From a checkpoint of a small mixture-of-experts model trained on Wikipedia: a softmax router, 2895 steps.
Below are experts of layer 8 (counted from 0) of a mixture-of-experts language model. Rows are named router (the router's row for the expert), gate (a neuron's input weights, with its number), up (a neuron's input weights, with its number), down (a neuron's output weights, with its number) and show model dimensions 0-127. Each number is 128 + 32 x the weight over its row's rms, rounded and kept within 0 to 255. Numbers have three digits each.
After each expert's rows: "mostly gets" lists some tokens that are sent to it at least half of the time. This comes from a sample of Wikipedia text that the model never trained on.

# expert 69
router:117096117086125137089090110105091095156213081115136100122142167152115145143135081149137144151072102121118114091168112200143134135113137122147110161100119117125093145078076104119132104116154104158110144128089152075091166131060153091099116060149077128217167125144076107114168145182160121065140149166120109181118094131109127080097161096169106110162096087072106118133156105079126169170166
gate0:165142069104145131117191169136128155149183159055152082173106116096081172094125150088152138164098124117099132145141095168164149136092114108100163181111158163152100074097131137128083156131147133113170155135085114103137166088201152092078156114188130108117100150075133092140110140066143185088134106107092120125150092118099133098099201157115131147110094157067197108126116106142150140171176
up0:140127089196159127089142133127110083118180028103119170113113136180094181156121109173102138133177082142168133130171105138181082138115117140163120138166144114055098189109121143156101126136118132149120129095108116056124115124114131179104130100098165137138136127101148177095175085187177126154099131058180156072133131122153180131095148058148109092092130155144151177109146130102143154172136
down0:116095145132135154126126096142101170085132147209106106134167112131125114174087095141169152125170198112155053086126114110160105163182097124173164123121104126074099077155140165131067111118184094137129112197168158155094157163093142078142165081074114118148139111125150178116137153147188070158152107157119128072105095078143112066133151115117142110147124149140144169167069133111137153073101
mostly gets: " areas", " problems", " issues", " levels", " activities", "ities"

# expert 26
router:099112092146097103131133113161153097126107111045111165138148175149109163068176107129177124159127102202163147165149093112185164143158132142115113152113007100111124194095120069076140109104128121147045112065092115114120144059137163097124067137112078114152133185142125095124123145107126133131165131151106104152119122155097100130100118162143131139113145115160144148105145100094073157126178
gate0:095127109149164023138112062104203127138115100142060167131153154129059107097152109134159134133141061105179127122116138095122133190090127177134171159095121133107147090125142103180123119121149102125126145148179144177109078153083161107166120071101106135125099084112115177085122095113166089100114140124097101137152110098129168148136123062070126107134096144184172136162140136149129133071189
up0:115185088118047094151106077120167133097226169151144178050143140137134144150090103154125108207145138146109155197187135168064110120091142186103134091149092125109140091137104118105121127132133206144134116126119115101149104099166143123047141120151156106137122116124126141172198140091108109141144095114107144133148134105098092124103139106135159161145084138194122131125120067138173149163152
down0:125114172088108119119134114118156087187204109129172166110070156081127161145115169113104103105150103018147155160107199171094125096104155146079153090129136125103131082076093163123149175152104117105092087145129146099148092157174142126096181117144187078157110136151150144153156075172149169141127078071122179133095129147135142103110143115117095127080159119120094140073153153174162146144134
mostly gets: " sugg", " bec", " belong", " maint", " suc", " describ"

# expert 37
router:105072134130105118126098152135167082149163053081103087147126114147105153059186118158148085161075112142172158185110054179181130156165122164137118148113093125160117131071121130063152108115118124115116150101093137094101188071117211052139112123160113151156109119143130124116124131126193148132159157179130141135117132138148120117132157123158124146173103073114162115037119143118096137152161
gate1:126141090075076197126146175068141100166098134173141113059063116177100095095161108154098092124127109135105121138098094103128116134112092107174135094132109146134069120143119184095120120159108093062102153144082133152116173096095112149107170151111145092154154062111090140119137120115063145113093126091129097154155170120133113168140118164098131101120087109198187100065182133096139190146168
up1:099116093075131080067128094123161125118085071155141183128051135141120093046160165142109089108150101135076099172076112133134105175173143150161113123110130148097154156115068119131152119114141092063135177142163111120164161174167077134096152121151110113070150119122072105082118154137097086078109107146120155130139149112168085065116103196116100169113134189120128121084093099142148142111156
down1:101215120126095119161167141141121092116166112151093151116119134142170156079169081137099122119150063148108113118103147125138173182163155124058166120170100123136122128119118171188125124125153129105156177078165095181151161150134173131105124153096162112120171028091116124132160136137128115077168072095143107120118079149095099138157102107103168113085153150113181125140078095162109173211156
mostly gets: " where", " because", " among", " during", " During", " with"

# expert 21
router:112060123082098121098090132117087135174170112124117131103148138155100136122140095143143120185100096132166144082150107140185139123147157139133111158131054124113097137117097075099148068121125114145073143097079121116062115105062143118101094094143074143157176143156083093110146133189124185046141159153127106123114108098134100106047120087176136141128090100084120106140149142084088172141211
gate0:131115118114132154172112141126166166153164100119099109109179142200129135134156137112181155125119127181178124114128103066149063138148119108104195076207091092137072099101121106092103094114150185124117147091153127154099132136093118140164116236161135091171120086112159096066087137083123127141099074113129097131128119136159108149087142162102133076120144139143149121146211082088171136104123
up0:105192159128166076163094185120112096176114129146083112057157143141131111101171099089127128146130150156101148118152047131117148125093107111143101174155121146123100105101092111092159131101152134130146145143089126134165092135098108167134200121111126121094080079087122160166096160138082129160169168152130159140135104181113162149139167150074121131130136221061092172126161097086127146070205
down0:042161119140167116138106120171154126101098126155100138089141113097132166120102153148195141122136108160186095125082164155120091092127160163072109152090087094084158071101086134135096199065148133110164093141142164118155099129073109146154100154145083142077088135162128146106119114041147189116139157083119123092136168155104128091151144177116135157153180084135113131133164141113125181059143
mostly gets: " It", " crew", " This", "stitution", "It", " bridge"

# expert 39
router:148117143107068148152107136139110129160166099114125099083130114143143164081206076152133083159100092154142175112136127170117121125111145200160079186085085099132057165105102110128131079142157092129126089072110160134102167101052165102111139117117101138161112134153146069122108155157132140121137193230107147116112148117060124155134144117190105098154154125116098139073152098134114177152142
gate0:159153090115149141165132139148113192158184141118145143136119124068119064131093175152124090103089098127123143073077134154114101135198086226165123120105077065155147149095134107107187118081143137118128094137154175104107123145113128118108177149139103146090163160142148107147126173102126128156181152182175186110156173098127150115096125149125126155131107106073098130090181084128148081126208
up0:133124125074101097174167154114151056111143139136162152102088154121160072089152128145097176123084067159131112141112177111148129144186167123101159138073120104150105150142129171056162109165141115098143100147131207167120146094135145174130205065186106121126146149136132111156115085159193156140142169095168184176165149128180140108096134151110121110150127098098185114161179147110151094151104
down0:132056084119123102182098146105161100192098141076123137149122164097134079133184150173074054160093135106125081103146074144124116119159153140117148135084127104110159081078207155098170114092118178182127194128160106112172091126124110108145118144181125069095116127106149132204119129150128161178158136201121123101135174121095130113146152160167126135137104178172100138166145147125127153109117
mostly gets: " eight", " $", " £", " six", " four", " seven"

# expert 48
router:124127168077088091082143131139164079111195156051077132152162151151099182110109107167154126137077068145135156120137135134108128138144148120145086158084112107137135120146097102075161114120169096143116158056088140116111134061110147133099123104144103164131140182155104115113136152122115140067142219157111089138114065114151177133071144122137110170163115096108076191111143073112106164182157
gate0:102130178144137146139120110066138091142173077145120183132141129116159135125125069173131148122121088151091099129108150073135118097081172100109136101112145141078137131174152164054157128078128157169160108086154123121104156189066081123124144083107154150079147145088175140079110134154089154154147161122148088147115143148176116152167111224175116177057108117096116142078126142121193103140165
up0:168128179144104127117122148160124120147078190087156120092172113120126113096177143138100126116142168151161133060138131159118105137074088132105152107107136117167144162133079126099024095155112218166122157166150133149135166107158113138123107109155096156173143176155166090164143098126124081111111092142135163153094103142183148167102165087092199107144103175185163131091111196177122127140157
down0:144135108167118145138099057099162114127139151166105133135163139125132167166160162099096112217169154145109067127153161062106117115166119132087140160146075167166140158156107130160116193155106122157090103132084126107137097123176136121101162152143152115118085179015111165220136114107106088151130067144107111143112151098161141114098154094117146110163169110159173137139135109104095196122154
mostly gets: "-c", "clus", " sever", "-b", " ext", " temper"

# expert 63
router:101112096135081100083142100166188115143156097072089146160114165127081193113194117139178094182156117178119139174163108117171143128163167139149146164111010113136112162096125096091158074125127125161045139078100097101124130069140154079075082143112097125159139159157084129116119123130127128129147144194101114134111129170090114134093173147120109159127130117163137139125152133090100161158154
gate0:119108082162095094057164090164204047110128199102136100136143143159087131121148124129138138143197124209088106116213070127135191128122112155140114135093061142089121136134157101115116077096101135099095135082090101168126101125145116113162097135127132079111114164096133099138117158128151107105129138150175152147137079124176171171104153155118133121161155190152157174137155145119157122117189
up0:122117113122089115112168086087179166129082104088113128126183127133099140155118106147138112173123127164131121170210132077143151144146134173088149167135026102103128173124150098165148098093083139127165199068154121180104089115117178101162101176129108139145096206060106121159072170115132110111161111183100126137133131121108143157109126099164120147136082180123109142174106138101062143119135
down0:099095145134166125154119124120054147153166127099142098142106129094133132134170134118145122114079127073107131125132117110065128101084117087118055166099162124127124075057103161189129128117111138122174156203079117116144163157182147117105140151147098068169186101187095137152141073100162118112140090144150131152136169157163121077163193121131044187107152139123144144106152133123138044135114
mostly gets: " achie", " maint", " belong", " sugg", " beg", " ref"

# expert 66
router:121094109119083147161061132116164155172160083117134117116163166163087164119112072165153102114118105149152165160185110172130121142109179172144076152096113114166069111148113073089158108127193076134075127142098121143114132036116150061117102145142093154137102133178094106111162127104124104119145114175075095176080136138144116136072101101148052124155104115164135076145169083119123109150154
gate1:101057095109149076088090097150131148140061151126059138131117116152172095125129069053114143081155126152140110123179184158098079118190072094160112124110054100147135097125101161171170111105093082124140126119112169162106107151155094108094142110114139150090137112165115213160098181128108094119146173078129097145173124138131152175144160096073147120187116151170142136130152106131121124156123
up1:096125150112088136121130123135175174124122117198115152155135157104111119120103034153110131140150142134176073117101131146104120079148157138190116165137160126205152124148086139120146208099151125131131114096129108143179125137094126098114061076102149141108072142109134089169131058160106132115146197112053122104106115040091168128107112081151115117116062136122080138183082129132133109137144
down1:143193150165129165128162154166146116146072118101193107107085132127196105052130150086078166112111083110123114132131121157122144119121130107150114077117143100101115133083159104136120061140159107082136228109158120067135141123082113174165103134110109164114131095076162119106162182125081197130141136124174135160134040145122166114157139095089121109154074159127154143129145175185129119124120
mostly gets: " JPL", " MPC", " ·", "|---|---|---|---", " –;", " Pts"

# expert 36
router:095131130103079099122132156137167056139148083051122112160133139165087162089186105178144121117113077157119104185150120167142126202133131132130107182072063114127157147116133113056155089139139115100117163098057138097149182121076150102092111148109073210195118138171122128117139122138156137055103134160110144137107114115106107129086105153114126155146112098088104136099140127062130135149163
gate0:135107128075079118088206170067163046118146103104104157137101152160101129143161106115075096099124084115141110171092106129119083190105105192151123112140110157107155124157160162145138142182141146090084165115134127131181218126067120122116159166111126141106124137142128103108124106164098121111132135147139124108150091128169123142059069133109164127186092129100117124089200181133096140196154
up0:150082112140098108090154157095113161175114122118066135132096140088137126144123163125157178175157090159095111112102123126164150041156176132126174117129127109151141078115132117156126151160169140105097108072145127109133051151209184104134104142152139097094129115112151180084129066123072181164173103137124123117111176148112124119189204100103177108135097098171156155158163154143159139069096
down0:098193134125170125091153162120191070106129146097112112176119119171119112176071160129117178086115189138147115128135091099110077172121058115104106115091144120111108158147105114169114133170147118161136146124126147133116155152120094166129172121102134186120127057119093076098160158142167052114089135152188143078177112075164126137161110190117157192137093160120169157097091129115152139095076
mostly gets: " without", "pite", " som", " despite", " caus", " respect"

# expert 58
router:107114148117112098152089174132135175159148104125138107103157177144118149097149116160195149121119097194169138119162102140119193119102178150160144150097139137196115149083064134055148085128154154131079126084070123122120187100088128080114074073127094154135170176161113089119126146181170177088160146132113119181067078190110128099121131163165120104164123132139116123128162124156090168144162
gate0:143115128180222116119132136123117146121127150106099124126142173156094170141108166163113067099125137065142159143109163153122121132217131143162092087141117127130085107137167158202113128165151143150139133161167110113133135130089086172128096150102100173096110206090114173093189176140149151112175134126145139128112125096143136107162168125139147162053161115186092090137117095047177187119119
up0:137072095151138149120175118124133122061151154117095143129102112118111128136074169139098117072132123101164097121140160111132130181117118135135059118065082122103090139153133142201111152122175092144126081128098128148081136109156155180158152080154089195104074061161098211147159168143100098140146169105166156092098091115085170142164137104142107172069125092170132108155092090110179156153111
down0:152124165173138196160169145132156126148113195131060159137131120142115138154124195127098081094135117103129172147134163140099114142137179110082104092134105116145130091145180149160150126182125115144099178107186197121143128160114113148105151135123054121138107139141170133117161215087113110065145186135104145148183145086207143146181174104136123144085099094144128160113170107069108133144087
mostly gets: " Singh", " Jr", " Jones", "sson", "ović", "ić"

# expert 8
router:125105104080125157084130136136115045161162073119082102105120100174057104122152109140137144126071089111142142100164122170121138133137120167141113147115103091126071170130061080118153102123149079177111172118104156094070129127107149102115134062141131149215162122137102119110158135164158113040106182148112129150106141117082128109049116104149095107119074119100125128104148115057135165136172
gate0:153094116112101146075113134088127131167107125177119130165093132109181159109127164107138105169090089067114118117144075108155103117113124081160143132164042122167152180127090103143089197126132116174131106117127102123100189129160135157109144055136147199100121095100096173136125193079143111163165167120133183060082134118101142113137104140145120123209131139117184114108120107098107123087197
up0:171097127150129179080121159085111174115153096054156137148132117137038107091143162121131204115132153155110126112153175108155155062137112140115190083142163107144121119155116100154187108148157127110114146102071163176143102129117162144141080116108074059170200083070093106136137072087153128151070130117084113127134178146095107143162135116118151150163123171068141153132147100105108140108110
down0:121170098124154120124109090121056131173164134085080201073143102177147095125141132088071105138101152121152133067196125168097112103134105108148081096160095092102164108088104097141104110171095162156107107087077115106087131134065085162131139147154163182101119109125111112127135147135153109146111151128144185083120182196124136089066141179161150106177132100126179106125148092118081105086161
mostly gets: " parts", " evidence", " order", " activities", " problems", " way"

# expert 7
router:126130155070074120098146095159137061129138099094087126113144166137096179133155139158139121149131124122144113160174110119129121166114133152145128141099119085143113173127111109097125123122147105165082169126099192049066139063130128107083082104116080121200135141153047117129162127127170152047124196180116131143106094129117167093090143133134111174138070096103110094120165082089093193146151
gate0:160105159134086051094153124173139059121171130052120113072048163132142123113120136150155150163093132098220085123098170144160114143114144190140112096139112099096125112117122103130081120121140121139123161170121109137139144106109092078168101107156121152075158183107054126170136095115076100125119104158096082103132174085109169152083136082106084141087107161123095180123127128082155143116149
up0:121108066162093178142127152117127194156115128118091080145114147201065099190086162163138114092115139091059171144143172134110112092129144121110156154081164102138175118093035112142130131105067117150153136108151153120183133140153104168136174127098140120126155098184134149079119099170068141158138120125138077110181168179154145156129101139147166146117131062133114188117137100155149148126079
down0:063121092223126120117169132195087196155122109084079107127172131108069122135109117135084113095114094111114120161113112133115113156183090112157104162122129161102117159144143116091155147149190094123152130142111185110152120113174136157134104077158108134155143088110170095111190042144125103134097160144129151100108179175167145131095128099129110098097149139098125220092065129131095100118171
mostly gets: " ide", " ter", " beh", " mem", " cerem", " thr"

# expert 6
router:120096117134072150134064099138116096137203061086152112096153137172105143109171130135110091130098083140196141144183079101146118125120138157219159115116123086149114187125141075118168112117122076191112116151115125095103168090041132102086112107142105162136173111160105057130138151120185128118138159136077153189149102140120127093122147100115132156131097107152077171114157137090121173146141
gate4:167125138134134170106122191119135096123199106116089134125143133117063102087122148174045186121140142135079169163114091184099138122116149117101130108131113084124176156163100113145144130142154122158139123097184114097116112171129166168119178218149132130117151098139074143114144096176127126179139157164124192163120124136130059080113076170148105130125094125164156158172144127133197187187111
up4:190097098204144092113129107092110131146172106176155082110137109060107088103165104125114089150121077105158158179099171155136107176070117101154100139122182173112148116128126093121136134173102148192129164118168118140164119110209107137188123124076092105070132118163089096113108116120122123164123126135132146121144100177136080121101126136130063078113138165149134134161156199187161109128194
down4:178150125169177105193089083119154112094127149190194086139137198160138115109128122139095118182069110089142135126148133171178090126163141114177117152123177147096093121196127145151132150139088098121172119168106149181139138141149177199170095165136122144063131070117117179090125122104117129072060118186115149100127118147126106192073115123105111129141130121152136119134137159102084175155126
mostly gets: " century", "19", "–present", "20", "18", "07"

# expert 4
router:129120162124137134104142145173159116148174140131141134130126171133079197072143109199151116197059126122118127180178134132116146134134107131139101124091077086149092161073117067082132096153187108132092155099101146118098120096097146090079108084131077155161135165141095107091122145123125131038127186201112139139115048139125141121117156078131086127165116091136117124141135135085136178154188
gate0:159108113143102121144184100140129090099141080074146095104091182128061157146096127127140177114070169096083135143195129138145149163136063142101139127137100034099110110087168162147134129107125103051101081139112136068112110098133152105118119101140100116111114182107124097137108135124119165101117153129141103118137156076157143128172069182115144152254141152160143085114119114142117139168109
up0:152142130163157129096148178128095113089108087183155107170096168164185088175130058097096133103154158147129158136147080068165139096155184083090187106128165154127205120120100088125154065059144106157183087165124178086133128158114158147167118084164145115137145127109093141137100151122084125063175128086169109118121169113182084113124122109133145151125148135098104147092151130131162177145150
down0:147120095123175098160135197109115099127104159158114115151151124182119142100099164130139131130129165162126122135104172102121137134196132191074089140151138133138108151080110167108138122101122151069084175105101117114119086105136091193160151127077070140122062127083137084105182154129154132071112136163195085128143178095218087151123143116154110196136136117127115122091173099154130143133213
mostly gets: " squ", " wind", " veh", " wood", " sn", " vill"

# expert 1
router:122083130133075077129119103141119137178141100139097146136103100137115172095147106122149068168116141129145206098140105134130137155116150139140070159142094103112040119103110090113222114088121137125084158105103148073116116092102153095045099145149116156106151141162130090068159156177148121125150179178137091156093073139111133121124145063151114125168107061145132093109134108118126123221114
gate0:106112103102082149185127135120151155147135149154135134130134129116090162117099107128145135035124119175082146154116113141115122141089095192091129147167093079152132088102148091101142143157072183082161141093105137122092135128141118138064102165126145152124148181136168103063159076161123196113160096152078141136128144132119146081113159169114220059173071115126080099112136159103176082156105
up0:129144195196154153139124160139123147102135117142148116162160161118083124131130179101102128170114115115120126145114155132094131153189120103168137115096169094144126149123171133133146159163146131211075122199126200114149066171113175111143167095117079107155151134183104095153116113149121134112158080131113164107156125075128177112160097091167150106220066043105123150162134119080125156095097
down0:129116059130158122116068127055057130098151099057143124106157144135140180127128122173149117118117104154144150131143097104130124077169122172105081140153092118188152194180150099101124068091107086120135140127115130056163107100127150138099114109117081120069106100109125142161056132108162127128069136090132158144147112148143118080125109140149108110150176087056097159145161051093107124183109
mostly gets: " SR", "X", "AR", "CA", "TA", " CA"

# expert 56
router:137128142082104105111094124130151047180138093121156097114133132147099149085155100160146112179092129156162132126155125180167194154162168198166117124120109089161110138102130075028145133097165140143120117131046162088111132112085112097096117147161114170125156173140056100100195119196155111087141157149142113128063136114066133122085120101150109151185092105118090126121135127118119131131152
gate0:158151107164164171180071147144113122143128121125186043087136147130112145107191114139150155142196130167152166149114166180161137128120159161133130126139079174156047089118160181170118114158138145125170162144103157116152083111122158123141170105194137157148154138117088155127136158089104145124131109177110111160111134143099074160060145133096185167140129183135135131106089175170184081078139
up0:129089194140097156065138116133158095165118143111123129117117155136138152078158071109122223101167140140171123095094132061126076124095123164187106143165092089146103106146067135092125127100130131110128182067148110153114100054130127160094094114176112104143138102146123136159092135099151249125096086134084094130111157134187112135087138118078122181140138147113143114140149160157140097163124
down0:167181097164126109199174123109118148160161141102076203117128134155103110135098148122137141047141116062148134122169142129083097146088061047179088140132149100120124115147048058137125120171122153105093115136151091143139099161111168164142162087106109091199091170103101132167144118117182123169151114138114109113143122126131143176075114149112136133134141134145201129080109133112126173147090
mostly gets: " Gord", " McC", " Georg", " Greg", " Charl", " Mid"

# expert 20
router:140114168086095085174097167146131123153136066129141142120125121143130185138208088134149098100108079104146113117129088163134127144104137148141069154141115062134096177119078099059150078119143088140128139115081116108092134019048119122104147103144123172157107123159124114057141152110175148104151135181087117145118099129090124123124143139187095178167082143077128129083147132151073146112123
gate8:170075128123191097136107117111106164168092162119109083104130170184070153169152109173109100155138082095074095132103138164110131096092157122135110110079080119141138085129166123096121131116158103121117132146141158148161135121128083153140071140070159168154121145112145101065123099120211146171147112148157074180107079114159101175157114148052117145128135113105152125102068207082111179160117
up8:098159108135101089117116098128130221115110104120143150074126127138110057076116150160113142151100107174082114189121103144094156134099088108122011071133119164097138063190146151114126169115120174191173115128136153147139102147160155152162112147118123127146128139138138172129117150142075053130122108171158129155150109080175138121099145092100118139058123109134189140135135106156113087128188
down8:202162102102129064165118169041161108133127134161095140108162158115123166111124111079091151137102143147106134073155121135154081075118140122161123142133085094125143116123091145104137175105141126088135124079058099117075122133116163151184110145162146127197112133141122139134172046108158132179186098163197083082099144115148088156138096122123119122148097099130080130173150110105114116150214
mostly gets: " November", " July", " December", " January", " October", " September"

# expert 52
router:088129137091087101141120154169141143177128100137137112116150150161126155047149106155165132127119085203167138139156127179112175116142160157147128142105145142186085171063074091043172109095144129140090138109056149114113164094106104073113066114146122139124149189148112082134113106178158165108149146145109155157077070204083123114112136089144101122173124113135099161125149124154114170128165
gate0:082088145124118132106101139110140164142130128121175103098123165074134085090109183119135106098118126087101099176111170143166087194162118137155129126175162108137107140168205120201132144167120163121148199090180105150110137075179128140126105135143134160084121111113092178151178145103106144144142118119121131091152132106155178157178121204109086144092105121157078103185198134071106142158071
up0:130218056084110090159116159083125133118173078149164116152192125105123144085133152158100173154111086177140099079164096121114212088164116107077179140102105157146153143108126137117160114158104164111149139137134138093146137096062133095185142139138210119112146103131106079108030109114159152089149136129093140130141131192106147123123105123165130121153127137118129144170187140173128111100161
down0:141167156162183084105143082194107141139154160195101134118139117138140129155184090102113147163165117220165144106136127123142190062124116140143149094126101151145141115096070168085047102104086132154114139135122140105152119156152091038149128125081138106122122123088109074133056083103142092118142115125137137148103136172152132128107080066131148096181155166129156154110104119197134149094140
mostly gets: " Jos", " Nik", " Jon", " Rog", " Rober", " Ol"

# expert 12
router:114087126101112172131116121121146071152172096111094152122105147146106163091157104140141095150080130128139175193110092204201133165157132155149071154133119116134101166125165134063145089102121092138087123113094128076120157114116187110069093066189083128128134125148139131119202150160147122119162177143128099128103088169136153078075147114126116122184151113116155136032122164103086143159156
gate1:114144097085171186121150136131163132153128194124106162154138147119127055171139109125125087144128107157119161090117104153128118154160082148156115132102155082116139102161081066165141145099149089152126117146138105139122209130136115173151080187196124173115071139127144170174153156176111118122146199065113172177090173183106173182132104119075160126179079143096135154131093100123101148109118
up1:156128182169124107149130113172133107105127087166097088092120173142100158118104104134129072124156006137186120086137102108179164155125124098158056139163106142124104120126170171168128174156150142131123104091124114182170174133098109120109082127107138139083167138103116112132067069167142148157147091142184125145154118170112121108211178086082082123110135172163102167121159121132125118096096
down1:129134115117151142133133094076098134100124128077100140137184126107148146147152138107173153163108152156087171118152149066137109164165195185109125110182153103154137172162180170125139135154149129110159118091167151121115075101093121134123144078165162140138076141095134142125113169136148127198118095139064096088139134108146169097101134103101141164132114210166213135075156201058094101087148
mostly gets: " throughout", " between", " against", " of", " from", " using"

# expert 79
router:092115159113086093124145128148169089147175044092139108127198150137123155099160123156156111139124141109157154153113145123097137192126121142143114165141136084150126174123129093069157105133177089147105143121082137124118095058118177093122059118133071177176172183130067142114124130171167148127117197161128132145102067171116149113066149125174111148173089094101111180129161114083120110153180
gate3:115176134119093104112149117130198030105134103149117140092176122083151120162099109133120123154063043121083138107128108167076110124107126114120122199136098144118135164130107123104077119125135088140090166153119155114049171114125186061118113096119104129127093145122144086104089155091160128187068089146147151142127158117100095160124168181126066175143088094128105155120072166114123136142174
up3:105140138147075158214095125095130125107149136133118146155178108097102109157114176131109114114154166165145125144158133167098112101130167169145130116157136098114137109076163128113166133153052103050133132160128129173075069163102176111146096186170139082194066104188117187127132105134193129078137143059129112145155065135143131189146119133176117105117112117158082109131137096067124133133132
down3:166136124148156070148080191173077121106088103170155116077097133115148149079162127092139129143162126140128106093192110124119119068188140115128118113151137162186108138060140090140121164201154117115127149142080161080165195159100115158118131107152145167112158121095071123084128115086137129137186163090074154135109106090120113130159050128108083059080119094162152103139132153112134136112174
mostly gets: " non", "Rep", "wh", "Pl", "Ind", "Ad"

# expert 75
router:116039149162086165131127128131168085172091069104094130129167131171133143111131150150141103128042118145145170183139074174185146155155145146147095126140127086180132117138136105122146135058169110123124128108099142110113168126125154113081090110151111191139142152172122124087155159171127132137145168167095171146069105148098175110112144164113065120130100137132087072039141135076069151131117
gate0:096115173121078151144152094131112103182103120141149148123141129165101057164129143139030143163122154078122124128119143170158145083089125166159178102071092097116091102128131129098108045136114136096092116126082129094134131119101149094120106084153079157094173189123207140143149150044166115107145089088134077137156134124103122158113139141089139157150182128126057141128145109119133199150156
up0:129127088028138113162150106098113055133138179153108138140098143087165175141076105150121099165084062095173147180167143150106101085104081092160134138133157162166115122066121083161112125064110176129106066124093143069139105108123149110143137130086090095128134099141156088129166116089116091123125123159172172114083149085121083135134100134048159128125075129094176160117152115152117127128152
down0:139132113044152063117085096152100138116094136132154155076104127136155112127174104167125125123151151097144130136146069108157174135058151133079128071194110107125171116158089076078096145114135129096142171217086101108185092119189126147195136107083129141150142128088110071142158109151145177171113137115118171129173114092119126150133102079111102144160163183119092122112170122157154108110172
mostly gets: "=", " =\n\n", " appointed", " graduated", " joined", "American"

# expert 44
router:095087147138043153130130135160171113134161121084139132115133180171081134104154104179153122138118120153169144129140099142118143181107123121114055149090134074151105130067139145085184103126172083172125104160047143088097133116122156106135145119135074151196156181122055096069150114116138203115143148124162151123059115155136178084088168133139108163107091129146165143146156115080107142135130
gate0:094173136103108113096092160084177103089156145146151172116089107114108120072161113099111153157147113180154145175132121146119114144136129116108128151087135105208131151128137134115152154119059159110114109170204080135119118087178088094173126123131115123149079123143093104171158152127127064084084232095152147133118160107019176138139109125112111176138090106146113063147139102121105157135142
up0:129198122133050135099115096155105112123137090108076174154115091109138178098153114135105065089141019064124130109119121194087115137109051108171072144150117179105157145172063125099128166147109109122088128109142118185154131108134084121084093114165171113111105124169144094100182119152139074166116135105126147120091144117116186138117125174118092152122134084146143111138069151106101105146124
down0:061173120140080133112070127200115104133134180089126151144107055133132119133163137151190159171110140092120102106179080137116172205076122135139153098111104140095127090148106088084206145098135143153088114129161129133132102150129060145108144136146157182103124111121150164122151141186110092134146090102096127146104103132138120133085117115122082088095111197082082109086163110148100063152183
mostly gets: "==", "===", ".\n\n", "Personal", "History", "\".\n\n"

# expert 71
router:131122159097112135115149109172135049181171133085071130086156160141102207115127098155146153154081134142121127159155101141144139109129136134140119156109112119146109098089104090130149086121136125136079138084029163090096133104123097112103101070120076114178102152178056124097150129154145166022153174209137174139105088108111138137111148081127129142149074118110117122127138144079119142136172
gate0:116107161132102131145165134193126096150164138094144072156125126136115138139158120148130112074146089139088096151187113089153110133198095111127118100160141108066183125088155158094159130123103115145100161114104079144077151118137168125124107107145079124217104132128150146069115153142192113141125147116170161091140149064175168209142192100119131108045114149136157132162079163139082142163085
up0:169133144168173086155157133100138175173137100043156126101123081116121133073102118146105105118077150167194120158099145120146154094080157138089085142097179191064172096135138136125162153119078132103136118105124125145164163116134129181145125120160222122142118160121161116161032123167088121129126113135155136151111096121121145111138124148121100164152103177185066134123061121171092155104158
down0:152115105104066170163159129164089107084161117163140114076189089148105114137139179101201093192116102123086109090139065179152158144134121157163170124153157165188157130140170118146167143117123131121142128168159072142093148109112166123151127121154113120147173133146165154138185125094187115113136070117099053144124196112094091149128174120148175153084121060151095103087168134130143091124140
mostly gets: " techn", " ide", " aud", " commun", " schol", " veh"

# expert 74
router:139096094132085146144133102128105105094106120114142128083177137183079126090224032138141092155072081119126158137178117113134141174099145155122128130140104023146105137134139084114194106097135055145118146095090136113141160044103146124089112149116141129135108112134127085128131132118185113089141148129134112149122107129123126100149158086138081089155046080120133132074120097110122118193137
gate0:188061117143140157105112081099069104103106177140143096154113105152101158139174084132125103108145110119132157113122145080105129129116156093102164107174111063135000134096163107223103135113103153089092097140059117109107092162148107192148105161127153081145102169140096099117114092145116118148108098130155085089154108127095150145137186160144102177122115129128129131136154122082106138177166
up0:132180114125133147078105174175131125125121097174123110123116129103146150111104129073120127119196153124080080092126150134174129060141158091118140177106143124141121138117121121136121062100132157233078157166097133177146101107118138110158071122082155087099116149133124096163142120143090073085163184184140156143104108109104142063103148090132166139113136123056086058087179137110161128154081
down0:141166057151167101135137131109108164086149133127113175083155152099122125104131096194151166105097102245109112187119155196179129122080159108178129145128134121096090150145113080118087129128157147082159113128141115148143116145100151104144060123152089112111080132126117120114110128102105135195124067174109138150091158121045128112136143143162189133132076105182094114127126120142205098129154
mostly gets: "′", "°", "″E", " mm", "00", "–"

# expert 30
router:110116119103124110107099111153094133100144120129074119127134151167132163087155116140142095112124109149162198137139134139118197147106162117124110196099058101164106144138123095095148060121124071157110109106068143131072143087109139107075112072113104158142145126121129082082123150166141122072133222184116128172085054159116154109090146129147122107181077127134159083092177105134157135210117
gate0:183071094123084144137161158100187092076154129088118124127081142160115165110194114128167154162176147079123180135171131128094157098124162145147116172158065146127098105144107168129123133147082063131138105068115096118169169159152172117094127114150136210118070087154151154163150144147109142110137142098121089090127076099127115159104118065096119098123136174118073121178093115179136077109164
up0:116151144137135157093125122119094136183119077108073130117090161120178164155105138144141115139066128155193121119101186208154096138166119108162148126146125146130164171154160127140176126151134128080101170096155136122094064145173131135122101200112128093138125092142122055079088144162118139144138094162076070091104131084090173123110145125133085217094130078140122111131091171141106176061110
down0:169125122072141122132070098137081128167093207111132109099103106116117108102123089117105125093104161110147131193112153130132141100198108116124095124131118110106165172085127090108122149134138094113088149107168048138090087071143070107099236127118180145157129117069149139110145133154078137145138119137052111092149156136133071088168106087146126141205127156089158153114120141154148129074109
mostly gets: "ل", "ا", "а", "_", "р"